From a checkpoint of a small mixture-of-experts model trained on Wikipedia.
Size: width 128, vocabulary 8192, 52.4M parameters.
Training: a variant of Muon for the experts, 446M tokens, 6807 steps.
Below are experts of layer 5 (counted from 0) of a mixture-of-experts language model. Rows are named router (the router's row for the expert), up (a neuron's input weights, with its number), down (a neuron's output weights, with its number) and show model dimensions 64-127. Each number is 128 + 32 x the weight over its row's rms, rounded and kept within 0 to 255. Numbers have three digits each.
After each expert's rows: "comes after" lists some tokens at least twice as common just before its tokens as in all text. This comes from a sample of Wikipedia text that the model never trained on. Tokens count by the router's weight.

# expert 130
router:112130138146126096124149145111140142088122132115099151138069096096109205159166145098125052184070122112125141140173128118176144122166180157139154118091127124166118162159111072166176133124158144
up0:063094054132184123096164138099112144126144083107082125077148085121103206139146137144154068133139140140131160169135159101146093100171122113100128168126142149130139144129072128199139122160104170
down0:130201139134100092116173124097159109139138185111151146169075164171084094131146109129114036134121107105123098128148144153142111114101131159132124090117166177157141146190100118094161148124116051
up1:105138111095136134157135118152145160152140116161145112086156196078166126172083153153110207147096118115095125146152129136162104108120153185067165067069060100132155153132103144101219093128158156
down1:122116157108104113098099160083161125106105116147105147114199110143149124156140105106146092097107124142081107173043107119141162163078076113140173102167085123134183077059136184160072106128164141
up2:120099132188121108080105163108164132122188130093066090099148092105128180151149179175102131053136144137118166097111103085122169123172084105044138125169162145150109144120163140128163096135195124
down2:160167109123143155175159087120090077115072095140134152128107139084128158072112150124142136134146143106129128106176159036144122136084148133132091189126121102162145105065193115171113103094050080
up3:109033155134148104120147160122121124097143155136153177156067117140100107111154150108138147105111127139158116129148138104144127152169116119109148115056131131051067161109079107158149098129124076
down3:147189162154139147103128117140149095164139107117089164129160142152168102156108067145067169110202116084096164149144126098105124138161111104168091133122078195155094107123150122077180106152069116
up4:116098128080162143062220167153179102054127092141129132137171171140108117137168122117124107105094184174095152094113158168181154095120205094058112118075140119145133121052142089165094122100124155
down4:098162118120119109103121139149089146191101153109145129109149068104101100124126129150082133205182112113164094140127123141141139178159077143115150063117107255116175120110124139126180153062108140
up5:129152108129100120120185170153117166072176087142086124099108144142120185115112183121058147081068097199145117141136126131131115096181119083179133090146146187125168099146092128147189115177066181
down5:133127122096143131177134138085168097146110181090137090143086083095085141143124121076124115153173093060119133112183136155110125115110115151116180171157164191136106151130162112125061080127124085
up6:120129156148151129149136095075124172080144168154144133174113127143089122180105100115130140172100129161049135097104123134195116144117182103109123145054109083115102148125093117098128143133195125
down6:133103122119137142072087128109166132138140163106193136073135155164178143077138154119159124131169112138135112154124089072128152118189161161094122082144130156125140194112132135175106158139078139
up7:089078145142198083086178229129130207095120149187145078094173086088147105185118155143106091158102111126121133149127158090128125098199173104143118116074078106123180120152086081112133112148144098
down7:090133156154149126072153101148189202137092140142121119104164151143131056154136167079157137136143119156098119106151188152104099102081117171081117176152109128117108079161067080156183151111136139
up8:075125100163153122152118141137106110148138097152192175158111151151195108145068151172150146166153198154111098079123131134103141103103068112103052164155090132125117147081101140124176127157100136
down8:093129068121180145122124154161111143098109073106159063106165146109145127154096121165112187189087101130102136146176140117077157135129097154139096133166145087096110129112076156183194140162091187
up9:078148154098141145144167129113106090116153140144091155138117078099169123109118188123117122253123104145130113159142091138208083167153126143094118168112123158088112170135123095121232097159136090
down9:133136109132099122107160119107135191085090101115150201106101179123089086099146108137176096091125185076165114114174132128155124145153156109083110129093106222148120125111129109166077125086160136
up10:136141062105120096150115108155075099089168133118115135165069164111127100142186174144158121169145127146151111182104124126086097174085165116133088118146125138166179161159123173120123142094071152
down10:165139122142209117144106088134064101150164125107137112099052159140215149153113143142135166158171083133116143126102125142114115119151126068123119145201111133138098161088136180123103115137083190
up11:092125179173160121073155151097090068081112145070104132163106132092148180082092150113124107155065140164157172116145119154176160092176136091143135192112133174159118153094049049126173117183128135
down11:178089087121069123203083130131166149125118147091109123106159146188141112099247118148110113170180099135082090114150098112123111163144091170164108104172150054091068096163128170152115101057164159
comes after: ",", ".", " of", " by", " and", " with"

# expert 219
router:087138117120069098101156123180152149070107114117177196113077167085109144132120170181108087090089164118175165138177148081111152157115162164199142122156104115173159121127140093122154135084212094
up0:138111175112138123118131120093129133152098090034133162161070136153134147125128077172122110100132170151134166183121082136156163140118099180142145133191145065108147098144165135125155149107190145
down0:059139089074143080151123151176148137194126156190161131157174124105119121145116130097130110184146087141093109125119143097134153092196130129143107123070072165156167144147133113116133085155109113
up1:138139151143115120154085108146125115120180119135156109083121110066090141162091158154132113162131112097134109132156135176059108149107111124120164121104110170073120131114172160126162142073101134
down1:139109122127132200086130158102162125138158092072085164126111145076106171146211175080191156104120091111175135119097118131190125121138173071172148127148169138135102137077094066116085085094169143
up2:136095187106165127072093211161107099082105142145113106133100093119093137104104148166107118169129116169133157136149089160140133156121114066099081153133100136101070136148059097124069109092091142
down2:142162152170167102125165082138128188064129107140104160110176125101075081168115112121113104108144136159106160047107149145139154102099142120151139107092086152137180196143119151123171163137113160
up3:118095098099116120137100159158209121169091114129190175132123095135145180137192096119126108132121150157171094162118107085129086122119074103147154085205105106089124101090118075102118167072142173
down3:118104138090116145061134075136102121040121154117056106101121154166074103102110180144167095102102164086079169140097141151146117137113166125136155101083170138179114139126107169168156153146173116
up4:153152164159054147120142099091153111121159089110113150195131107127099168135137068118181077141103134135159123089106082113130159083116134163198130098133123187135169111121086127128095151077201160
down4:145136092167149137144168130144103160124077140134085082091107132089167130113141134171106142146093133150115139131070168156150088125151078078085101170158084110172072151160143190147147112130144116
up5:106110105115141126104145157128139159071125109095190163138114117102123093088169119154186121145126110107193077067145157045111208160133176114116170141189103119192174100148105103124121120122163105
down5:113166116143173083149092119142148092138200148142117149149091126183161132191046170099073105100102137110065146147128117174123020111175103172136176103100186123057091130124113205103133122118155131
up6:156152059206179185092173167111124140138120134137151160129157108105142133085118153145125155170162143122076146135139180082093181146108113119119134088093131098109143175079131106115134118145120128
down6:114074115148140146101127207106143128161091127195149028114109091147138120131108159138145178144180064077115154140134127075092129127137134142175133140153120087149144116156139154099188090166148186
up7:166150120145135130094157138152075154048123102159176203136091152105121099145146156127116128077101053085217154088217147135140168120211113125096112131148104140148177090108128145166161096164145147
down7:122082145145144149168159176144118150186125105166136097126105136182197079082076140179110166071116156133124153178101065104078117178165066143112165147098170106120112167116097129127137191107141061
up8:124124136158152080154160058179184122171140074166155165152136158046144122104106135153060195166155190182114111107131147110168115113118141110194086111093118068129153097119123084116105135190099111
down8:093130141087155149121079169089142141221092042090139161141125075164118106176106090125119190125115110138150119137105115111170109094172105189116127167130083064173117098123174175166136114179148143
up9:160146135107134171109120127138109159102073081165149159180147112157126141138107168145090064090123201084161165074141126136104161130102109178136117148149107124147085085083171154100131131113098130
down9:107100147079091139203116132126131081156167135168126157187145156102181108100139120121171168136189049130064058125075089043177104133184132097173167110116119152113094169149096130179149135144156126
up10:192090086119121143159078113134142121124128176141180149153102168143174164185101168110168129105129091141147120113172075111154095116090095116174200129095083098131133101140173137106149116134121077
down10:116186136129111126137140116162131159102131164109121113091134143145153171115113173100158012121142147103160170097205089229172110157053102137152133120163124111145117140115096127159130140099106158
up11:154171077128088166172080132117124152225102128146130137156123166107174116064116091117099067101101133119119154173174198083101172131124093156112153137122133154147148122181132085136157114121156183
down11:145104187114179099088100204123080112091082124064172148146143111135088115146151130199149119135152123150065112106122094201146141149103180139173107160108092153145123105079066142156155114148078085
comes after: "\n\n", "=", " one", " part", " member", " List"

# expert 20
router:111102171142119109155131153123168134114145153156109183134074105109129194182152099106138068102116162119136153157131107072139123147164170145162190093109105082162108210146092102100198122070157139
up0:155145149144129142155118165135085166108102091151117150138127139104204091063123091113128150142060126128094176115111049166097119121102140146117160125113060194121136135124132156133188163088166135
down0:105129122113177097110103124115127099107185116146130169173127152121210136102079097169102178134171091077113121112115114122153113117109125112134093106115112078165166138159127115153204155073122116
up1:143116118125107175139085148131151163171122097140162101152105122070163097178108114119157126135128175179117186158127173111176140096118110148130195121070176091159156149063109160096090169144147154
down1:166144098110151162105155090111124153115107113074149121189122133169174143127119116134118089163129138125096171141089125118126088093114121158086117108175131182123074067149149113153109078158134117
up2:108128128132141122153156129114111153184180067167146129159126079097131121125086117127146107148159164072144193106175101118111171126144118098130069145052141111128126109135131143122128119057161178
down2:124111112150087121152125143171095134207143158120197115163140111164141095193133097159156173112118123139072124151135049142111162114123081182160180143104129061108134129077149068136184082164176098
up3:098101150158172126114212121080124142097166177127093104110150129138173117118150120081134125157079183147168160139155128074137133089161141153200135171132066128131142134110128063122197101118093082
down3:129126126078101138175075184126139169088112096144175168064148112138105146108173184172140111141131080104098123136107111152138120115090151128068118143161086111164104090122100141149110188066188089
up4:178130144183082141087101135118104087159106098118153143186143141084161140149152103125082109124110150136135138126114180147147098089160126104109127141159098109054127134152140108166137117116116131
down4:158153097096142138123171134137098097157156139125120129142142079080138109133096116097133146134164061152127170101138138136137201128152162200086109127129124082126065128163113136133149061076145150
up5:080142159114144149076112051127110146113111095142108130144120134109127156166156121119140146122164109164112094099108115099107177151154160150142159142119176117113185111156110094133137124155124123
down5:141074158082136104148141147134128210187148175113127139144108169085117103063148091105078124125159107177185168143110079103145123138130076190105125110137080214095106160110102150161102111106139124
up6:094138157140077104161132157108147130203081128100123150096123169112129115150149084150154107100074166117104160101168144187166144143162147092122138092125131186095142154086118126065161197125174164
down6:142164135107144108151147134131090101098119132085075169122116102142145127107118098154068140098151146136142072083101160149150116191138080082144141142094109166116119090157124130086131154141117165
up7:095091145131123151125133118134089150106154145078146166127118146086101165133144136090133133150036103123119097097153148185152094122103114140121177136138167159142132176108087160110105110163114136
down7:133147199119142113172144087114145042132137159119118089142135151137127166212144090122164118096146131109093133179169169158114123113141136134113110113067145129127180083111099246175092087152100134
up8:085109163129090155118119084130158142119139130157133099110144127098085057214055100115119187144137090121095157112089166199140075163100140123119156127158147069147128101166124156112163072116133113
down8:208133136062120160137148103116184143103120047167158133114188153142114131120113083128183125108162123110138116076184110126111079111128142051096071118156154082133186112119134144099146089176100136
up9:146142165147134044111088131164153131105096060107123161110153164176110126189147127180150147159115086133141111109123126198165114185119077080161150156184172128100123075103154116164076134149090107
down9:100090160155106081126113138120137164173117099163061111154153154153133088111127057088182136166069124132170115149115167144123107156130090096073170182135157166154163078162194107130087085121116123
up10:123124184130131093195098132107144116110125058122105120165171159171131158108105115124125122122123184177162120128078148171163081199178098128188200135078098137185208110144089129058173091115117193
down10:191171122093122115126089122154196061112094160117104110079100080210095072145175139106132160151163089129116130138131180127090203144194117115119168141138113137114135126098066154079156176114066128
up11:101060153075124126149158130164128142082130101212100138068118156133126192122178131125143132129077148143105105111149149163084137136161148209159118159160159145121130137110092140156121174086152099
down11:139098126115166102175138138081074126102108119131069062152105062150153146149154105114143159075155097148125179161110155162150116112128139130103150110169166166112117137119124133094119087141075159
comes after: " of", " in", ",", " at", ":", " from"

# expert 176
router:163130138120082151126119110123199105119096119139130163144096118100092155151115118186121097116083160123137137114159067101090154163095181125145146161092091099196107131168104176175160126122149083
up0:195133175098098129124156123172154110151146164190129124129142125146083147133157138141148134173142143121140121093134078082084096170103174123160145164123081148183072128105128113159088062109161185
down0:113160157094076074082128142134168104123156135162179121138124192154200117131086100136148083089105175148137151126109128135094135147112138167127107173147162075081131092121117106177142162187104168
up1:117099120127103110200130142112089193111112100129115148153132109110127124103083061138108110116122150141174151102115126136139149112201113094181072163181155119169140086099159188166153146185124096
down1:047065111104116140143099164148117149133071161112102155141128164124119148141148101154173127057138090137090150087103078157108129103148056080098197119128135110108050088199163174104142137144152134
up2:059048110106106096137177117122126109156092084135137178164089111162131134097107100146142118141107119111125179139132081140146146135122158123167160128101130095098105088053148122176145159093066158
down2:158132154120165138170139092132105136167130148133173149112125168157114093097139066117103127132107120189079105098087150166050080128105125074113169142140141153175126147138059153085102113107114183
up3:113140177111150124211136084155103112087121123134165150089097099174113118152144120107185144195155121173088121079054096184142165106098158120107085180114124105122071135169096117120111134144121104
down3:166106045128072106093119132102161183123172129120083075135150191123169118099087132180104118221118095157135137103140116103131119095088121122124111127139130137113186145130148106100116190105108097
up4:117165125103094118127054094103120126139080117098143161100107095135092149095100170111158113106132158160122132150179139057145073133141160075160078120110159101183131120122117162193134082112131166
down4:176101155116118127116132123120114136095130117147103123168062080120145072144114099085122099094126102141085143128162149160096115153082144141095129162167146117060106094163193138147133129105115236
up5:155137145186114124143129130109132129130118093116185167142142096155156116041092180107130104113087084158112151133114113157102162148027157169149161117107134130151177157146100123153130180075181132
down5:087126113195126092166126140114115043158095142130131152109097148126133089113132134159135174079132139119115147104196103102114145158151121127096167083086172126113111166101133124171086054174122119
up6:208163153109109129153137118104107124108137082179107123199155092104087130133085055134178096139067094075128102177128112149127185087158136145188097155106122183100146148116147130128133130089087091
down6:098165140107113163102130116101185098103170170164129185160097133124108147190102135125157075141144195098152117138128088125071136106116163183089121092114110091161138130167112164113151173171162052
up7:150095158086100128176080094092131151106099152186108108148070094139119112164089150142110161091082156177172161164177150151103168139142188175099123117099088149120192074121116131084143162164139155
down7:139108119150100086145104116154189113176207069138120056107097142136148134110126150116087149130147153062168138127158148150152160097117127071082108118135118124109166099178126126188081089082141121
up8:103094146076210136116128111137204122135172108098157169115141127111109136204133137157097118132162116111095135103166113125114148121094101133026172152069116116150122103136110094108168106136139154
down8:160165142083088114089083109052089185205082177172102152134084117116121098120180175141136118135164089110083118125103105134188181056160118155103118153113087104100050086153115124156121172156115105
up9:131104119160083158141096121094206128083135052134133158168137137158099130135101152137191147118062048145111114147139136149152144189091145145120149142162160093223109124093103151145176161156122098
down9:071069121197109139126155180147129144134114134139132157070085127120114117090152130137065141117136117104119084115155133111104108080069056167119157129125167106154160120104142082109161138136148174
up10:085138156103146117083149109157155081134227090085124138146118186133098122074125147135138118113102090100092178165117127108122078118134120166128120139077078115147095105180127107136129097168102121
down10:101171130175098126170125155086133095104149140123117186152079159161093111162145138113116087108074085146117097177115094121126119156120147084129155117107129141165145069118132097057118082203061079
up11:118104154174167114118122091043146152127130153159155184094168035116087069171121184141114158149087083118164146154084073125172159186077103168111101118132156100173105101172093161152117131147159159
down11:071149057174143095156102134167085122122182063104132132069122126142086202115141110113152084085072173178127132128128113085153126131119130199143179152106181153071101149126132119129182098119088112
comes after: "\n\n", " List", " in", " of", " the", " one"

# expert 206
router:114145170180115134149120147142131159079138102107082181182069077129129202132147125093109031114067141088149134138158109078171159145148184131154128122145125122184103145176127099132126154096215174
up0:160122072136131104155113108060121115092084112132163165132095108126099190200134120138131135101072132133172135179091135163106113136167112097116126177152186132111090144138104149110147110171111097
down0:084124100078124140118150151151091142103141133149102113035191132139091089160103152139126159045154105115112200162128165181133083134124103130059178155124128153097142149148178147159151105123093143
up1:141095101114171169114077125119151108124100131115138121089139113105055157133118163099129138122152097068166140139128080089129106080147188123145094089105105145185085176128098152085130147100136123
down1:131128099101125166129092095065139159116108099069130119113107061110116103135131127110109139086112147067155165098076155118190086167199174120106120115091120184150166107166083097157188131131131147
up2:154135112139177173121095125121094114055132087074107086212092129143130114147132126130115124169138108133136186059107121159125128150162070164144129195146097177146147110134145168100153097115116163
down2:100085114109161147086100129086122113132121139157155158128102132115112183086088114098187184068181112161110210129109165184158186154155127160124086195066117110135125108169088142154130127075080172
up3:095133115178101111171066081186135115092124108174142171092136166081149208125147135145109129152056157127142120168122145130172164102143179140149159056125119124132102126112142081081106106131158091
down3:144086150146199159131134084084159181088180175135150136090117115198093122122123121121106069124155157126133123094133107177120109084170097108119111119113095177152146084151129150075097154178121124
up4:087145156083064128121134208128187119158161111198113166156149087118152139106116142118120078105168091102115168104163105099133088135116177057176173092151130090110160174077147184153161137020191113
down4:132129148090171173155148101142070074191072132209135161060184123090155143130113106145151120113118134092183099170161135134094118170096101115110109156134131169123145129137161189103167086060081119
up5:077122129187092131160105118165122143110162077124072158120100133149140154130132093122092091117106164078163169155155137166106130096142131072158168154133097200149128130190059081149098133118177119
down5:088153122127155083097176105143107125048099185107150111107133100143104144103158127135128102113199087130131125164084154145155124136138114139130153108104130128153150074155159182151215158142138049
up6:118062138204129126117184072146099151087108109116124137073100097078169143136148074143146076154092115135171092072150158103157158120170185120062120139144141094207147131135156141120170144063135126
down6:163118163151166151129130064121117092083164155111105144117146157137166069136128105129074127189090159133136130166114119131097065123101120127124113126110156086112105130148094053131153141138125168
up7:141178088089064081100138144152117121142156117099119095156113093098140082136126087179091088115085148050181147158173152124186133112133131140121102144134118134057140185117111104128044148144147120
down7:173119141108092126112151148140148090141156201156115103144172125153100052115162091071134150144161123210111117093117112081145193113155097097083090120135108125094112112125105094103123099126072094
up8:090142173137129153145200083141134111113125049175117157110128115133082136140089146080127117123088132170150123072151111180163151165188143106130129094165139159147092125130133123053175144101185074
down8:127147115160102084097126110138131080133165135082127107178155066155094128111142152090113154157102111100175086049100138099133149132130138128124119095167143161107110065169164126139139105093202097
up9:160147126119158117149107159092131082039176089115117196073120119127128131123103085126120110152062169071142153130154118125204129111146166136124149128137183124169147146142165112112136163155188157
down9:178114090101144125106083140105082126153154201134144142185131131136133134103089081154119075136113159129123111138138080126196086123152110096111103166089180231117100127204139145125138151159177154
up10:087109097180134107140140090131126111071137106114154126133124141081162149102119116168115145189071124168158127080154145193152113106114050149157080208132141186122138150127065157179137189185089128
down10:140123109124137125130103162165113093182124133139130101160119120078119073161145183107178135192166135140132102119141160107118126082142086145046178135135113058132127172147114136159145160151105095
up11:111075149093131195128130136123148090101156101059118110135142128115120149155154109104072129147127069119147132121064136085135075140170142120105141188121149077118086135124181145131121133105220181
down11:166134141200121088076097089136133144170092159174131146160090118117096139117130132135212116103094180159108119161199165159158159140102160085161147083096105155116179137127112144149146113106040102
comes after: " |", " by", ":", "-", ",", " and"

# expert 98
router:109099117139115132143146164110191123097182067118141181120085100144113147198143089157136140159069137135178149125191130057145136122129164125164142138106099073139153121180095120134133077115195138
up0:104106183159164113125131127169096147116120153135174135091144157165097066081160131099086130157082155170129167136154104148087085067130137140158162139126083157097151140103138200165152055189125092
down0:124177107077139157123142147148162115186164145089148162142136137119143171153117104184107108135132182131126139125108159162116202134101086114115114094098109179137120082149084045088101158159160145
up1:117134161194094133177137155093152083120107107084153115125219090127170143151110143129138153154106100163150163124137132135144154158138183128140139144057129133188154111130110111119158120115123109
down1:130056109102165118163073192147098114154089169156101116138136103160058145080173116086135104132176136110150121161124107122079115131108132100095131123073088199105115151093138123136107135202192101
up2:145137154123177138123145159112091123133056109104180164075176119129120117174146109126112128149115055096109081156178068140129053139141148121137080135152092200156101088118145098177121052168128155
down2:089148116086128088113157120102179148176118156109148149110143081110079068121086136077163152169091112126153072184087115194134159073161096144135146116170165091123161129219143133098058134134143143
up3:158077139160142080122142089112105109066143113124187144132142146164107142143191120180172086160110083132209131058135135110128123133180144141155111121052104154148150111100155079131081113168131120
down3:106179126119120156128094083089056120144145188102109103118156076181109155154146088128112171133135153123107168130076114148114163103137100095095158097058139146090162063125124114200082089157094122
up4:083187095160195145121127108098177110142178157198130146142094149110142100106145154128126141125140082139102100144147069147125153127102174170092116116118085123114095058143152150112088207068146195
down4:098124140126151178131118108166158095150129091159016138156040153159150110111154071144105115133078042183139112106131159146106117127108092115176130131142151129084135147178124127180097114108085100
up5:084128132088139151152137159106100145140144123141105124057153119049104139144106080112103140138174141116146140075134160062145100168132095125138129131171198121132106134098122179103110108170129187
down5:176098158099099162127115147208162175082084116119127070156147085142116082110081160111140153032149106170136192106140157104115156091107179101148118112088104133054171161164098117152130126156080137
up6:072190069156127045149137133109112162129143170191086113098134107143112099175122156141115127139047170114127168129086134137111120084130205093194158146113120140164132153150132072155143140115109121
down6:162117059149097171129180110169118104160067132183087117136146155129104164153169111130204104135151114131104161114127109153150130112189198107146119153145105174148078158165114077135139118205141139
up7:131094139131156153168113154105132174140158124137125113167132095187087108125114129153127091065167087092159107114173096064119094086180149161147083153153191107122092065148113097143115116116202158
down7:111053130109181104092125147152116103100145076133148144145102191154156205147086150113158098073119147124121187088059099129080063112134122078172180158114128103062088170176157149115118152160161084
up8:120166103144131090159115183157056114155138115108175136098154090172156109109154094094120123101164202205153099090130173070071173152164163106142152135060141077056099145164128158135094067130140139
down8:082164221066116137180128154127154153079094098079139093103116108100113081132124106071084114149138149139190179105094121125175045141103152119158136115136073150162148138106152183106101135146080086
up9:153102092097131144131120168163170141116185078109136162142144147161141145079126073091129107071124220094129151140137145143130133117107185127082152095134073109162108122171093106043175124094108051
down9:090154101129163080087178159088134140117118185110159150118130117053124171141113134105113150133142113101111218146177197136100154160133113125099093148166133120158137108165123122143155119082110116
up10:123144122105182178127136124104169110134111123120118154122143068142140150163161133185063113095096133203153169075126119078123106091144125126222114126086115130112132100151180137135100083187138141
down10:142133094116095144145187136171102167141139115134150122125109115097163064118139143171143138120159145128084160123070152122082092139149021113099107139104182182176152094090083118135061120169151120
up11:137114105070146150105155151081100142177109105095190165174143099179136156160127153088146143146145080111096154123175080101124144119145139116164087142100145120079109068161123089179149105087181166
down11:064124104062128104096127090172104134136157091139167167115118113107153129151093175119136158134159088076124138127120164101161085116151107104141084133174083168102134115143139059198070110164168189
comes after: " a", " the", " as", " and", " his", " former"

# expert 218
router:120127179127132133118118101105178115149106115137174114152099106119130176137108145148103122163062152164142158172144131083048121160082151137156140162085164073195106134164112175133142140079119160
up0:096149167144113158148104116100145127161091091154193162142148140131156120113157164122124111107143147135129114166117094101110167050116141082121091172119160121071076127129217146154137093093132151
down0:120133099078127094136152140107189143138137190095097158096151132149076103108126145146139090202141129147119076123160210190154131152098112121136138108146080124113148133109110154153134152099058127
up1:142100182073080194135030149095166131108104114131111113097126120119096156115156074140182151148057133082114138107168188069166162144159158123160138166073170161172077097091139145093140126148109134
down1:112124097114121152104163143120082116120153096176132100130077143130089109115136066161196157098138133139159141193153097154101159118084110149102094147155186089170098070113112080130142070181159128
up2:169154148135140073078149152094127064186124097113119132120129080109110155174126200162108119128120137151168130144168037117098108097112147181190159112118158144187161127066151148107144130156125188
down2:115102187151050168171126084148148105099098117122119103141128100128132092061066141159124111150128058114092143107103172091068148141121094142124132120098097150218187095063172155094139123140094120
up3:138079171118161160113134114151139107181087135095125111123146133165124070093161145111067111165148142166137179175131133139139118099118139117111097075144164122129144169164131098138147121113149136
down3:116184060151133150154141103081065094116121148165106127142162142109135102173086091179172092127158055155151080095153109143139092105124107159162143159138146163181083095099158155117104139042114122
up4:119109098085154125073083108103197130114159111105117116125101176139109154115146097151147184111070148129151105074148120144156137130168183157126126180142158087160193173159124100168057103136114106
down4:143218185180142145163130146134107154156110149141090105141127087142176145133102137106077104145062083194091120170148164158096148189104116166110129056128130164082146092163141106041149157118133151
up5:103138138146115125115159122090148130194172078136157147152137038189140167061121127136149138213121102105090131130200121144112189091109075152144105115142146134125119102104115172130111117107164139
down5:150109130150097149104074174128134129118143126120124108056130226163110140160102162182068121070143058133123084105150195141086128056155145121105131140100104151128144108159146137127126105144141104
up6:148208106081140085123131180133123078158114181094167115089110162120109163116119145148110153078155080152144171136108101147094038123091159125128182124086113110160151150140100113150111134165172134
down6:181112097190120149067122152145172172136104135111176175142179110132147162123149179196151118111114128135144109146097093052112166094115086155134145129110197121120137119159187097132166102132165073
up7:143102135073119126142162125151108103157125085132120153095180147112096162116185139076113177164093100093118137165096107118126107150105164093135124153126090116160126148127116143158086145110157104
down7:096110117147138090116110138073093151029126156091121157117158129142181187143089137166085101160154059144111149096157061121147143171120163149156082101130072062121131137141114104148154145151158116
up8:101103132120166150097144153125185096089137146123057168190137170111159095167118122147166181161071182188176133097148159143079096091060125149138108138157102132134144100108137144132121093114134183
down8:100131142140121103101120084161140080116118170138130122162145142110133144089134111105105084136157085090125089091125120134108137072143139102171096158138111167140118137076101201103171128144150163
up9:092140166156140180111101156115181186137141144172141124150139088133133172122190114115085136150111108151126044156193189121113131052102153145109136203139133162148193123140078134183111154097090142
down9:102169140124137131080153111150106083161088158084126132109063166146123168143129124100100104136093154139120180153065091122112108159084162172103128123135131110095137165154080053089129180150130120
up10:077088130101101144139113060142077091144132122122157131132107089132050125162214114147092122122093065144109127173180131138133144114172110119075147170104138101152195137129086143103116128095095075
down10:115095039161129137085117109178095116093161164151161107083137124144181149164132170126133119064145096096166093123114091152123165144117171152150097132075134082149096138060136133121149175142131118
up11:118144163132111209106136162111073156095085090155143156057122123118129159156109120165076117133075170101156127096083156098125129113151125046166138190212150148156061151113086093153107151132140182
down11:137175123086158128060147153157088148162065132178126143138085134144128075157143107164167062057110154131168105103110083119160099132140118129170107102119160084191124151122136112091198161111145135
comes after: " the", " a", " The", " his", "The", " their"

# expert 237
router:106129074118124140158114127112128108101172096150124177110140128092127171158173116111113119150058136140187153166136092065154126185133171128139153153105123078146115111177052089148119132104182105
up0:132108096124119136146136126100122134155145109132183182133092104108147113136080171121112135077114103150097092173051126134141117251112155116131200147151091114187115164135126205094144135132104116
down0:125105111117148138166095077093140144118103156146127100133136093113138206060113098143158130098140150145117060151107115118094120115111057090113131155138169125163072202164186134140152111109173170
up1:092138109108142174160089070132122140082144085171097125139130108110113106144113081120137135103119107126158110175159133037125166160093114140124094173111122052151139126074090188151169112146160121
down1:149145079134087143131131159129103165123192155124139082122163074172138096106171115146089149083082152131128152104107127136099094076149128159092110162137111127156108070114149163154172082095075124
up2:122138134155177139085132122139128154121105084158148080150120160115164139161089147165121087139107114125156180133105093178113105165070110091087139113100124148114179142159093100119166215144142100
down2:165100173124138172136091123115175133169096140111183065095130134095097123131168136128119158073145136109115125097125179143120185083087146088121158127144167081118151127074145125153174126116061169
up3:147135157140086185102143122140142076060134065163141181124117118142150178160136156138093159132073144094129154080094136165127126064144165099173160163119131090142112085127088080091090152204129069
down3:082103116117139173101087174104168096147099127103123089113145130214103167118132144094189152119137117138068137144143134104125152132133146107115073105090188119172075149129146118188087127148140113
up4:094159135095139113158124118109100066102154164119134151118173066134102104145164094132097090160105118154194138154060096093119084145126164151107124188089085186136128163147125102160060181126169157
down4:148083101127112105124169168140078132113078108132105158074179169117131153103163155094161152137084107121084124175101100146155147106126107128132138187157094156093136130066118108054150118135136223
up5:092120159156119186102150080146162105177123084140123102087178126158194091178067146114151161217093149136091121121133135119106091113073156169136136057082082084160147177127165159118130111109095129
down5:202119132154178161101136110121122137159127137112148087127135125079115198139072112135103147179182129120120101165155112135124092095139127174077121098152146120221200176160161135106129101049151093
up6:106106111128128131168131043112085111123096107133137170156109150102129145084155134101090133147099135117151121151108106125175162162130174135162149136151107097122151148123132118153111158197113126
down6:118082168188141149088149144148184115141201117150161166128098136142133127132134147073073114129106155112149168132096165136115095136165074126138192151084124196114068124087163055098171098078193130
up7:153162115137148110144138094086134109087149102123121121184157111082099166124159082109099050121162144113145146152208091135124102137089143114138153130193218134137176156116094131164145063141099127
down7:133057135106127107139163179133146129147109051094138097195157167121147139125116142107100081140140169078130081059180166063128114133155104146083115131132088156149119148170175095096097127061121151
up8:116094137054088122112096072183196107109107093166064117105160125112128149097077160141186116170068152152172180149124161122147119090161123093134220112101143156119114141104123122136107152080157119
down8:157111069120172075141101172114126180175082136144118121106156118192146102058102153156164120085103075138201090136129130114125120148164021130087194111114157168072071170101094125148068208085179120
up9:081077083135072134137111128117124068087154125089089172144125125127127184134190147114135068124101126150135170128108115096144113116075183122143117194131081097085101168153148129110081129086142113
down9:112105115076146135101132137074109156154111133130137086115093152155137120138165154143139140146107127162112125210093199154064180107185140105139143067122154157086138086134132102114174081095116105
up10:103134129159114214113134142129124107106146107111092121113196145125048139086143139124166104184127113138120129119166121128139105091115197197169144126118131133100135172132145091187126126120120150
down10:157150132103119087141073102112122125205113095154109155100133096201183147113134145140127071111079139161096152094125191145176190175141186103133150130136085139138130158060183120160091109089135111
up11:129114075170121082119107105145121079100192096092107146106119119106122107190091182129112144159140093099113161200175140118114119145124138119131128153139181149208167124130106131161093173111135104
down11:109130177131095104203134136146133085118105138158091195101128102179105173072177130148124096071079146125129131085136073164117145114148177089137156116079136121106148134142132105089065086151101141
comes after: " the", " his", " The", " other", " her", " two"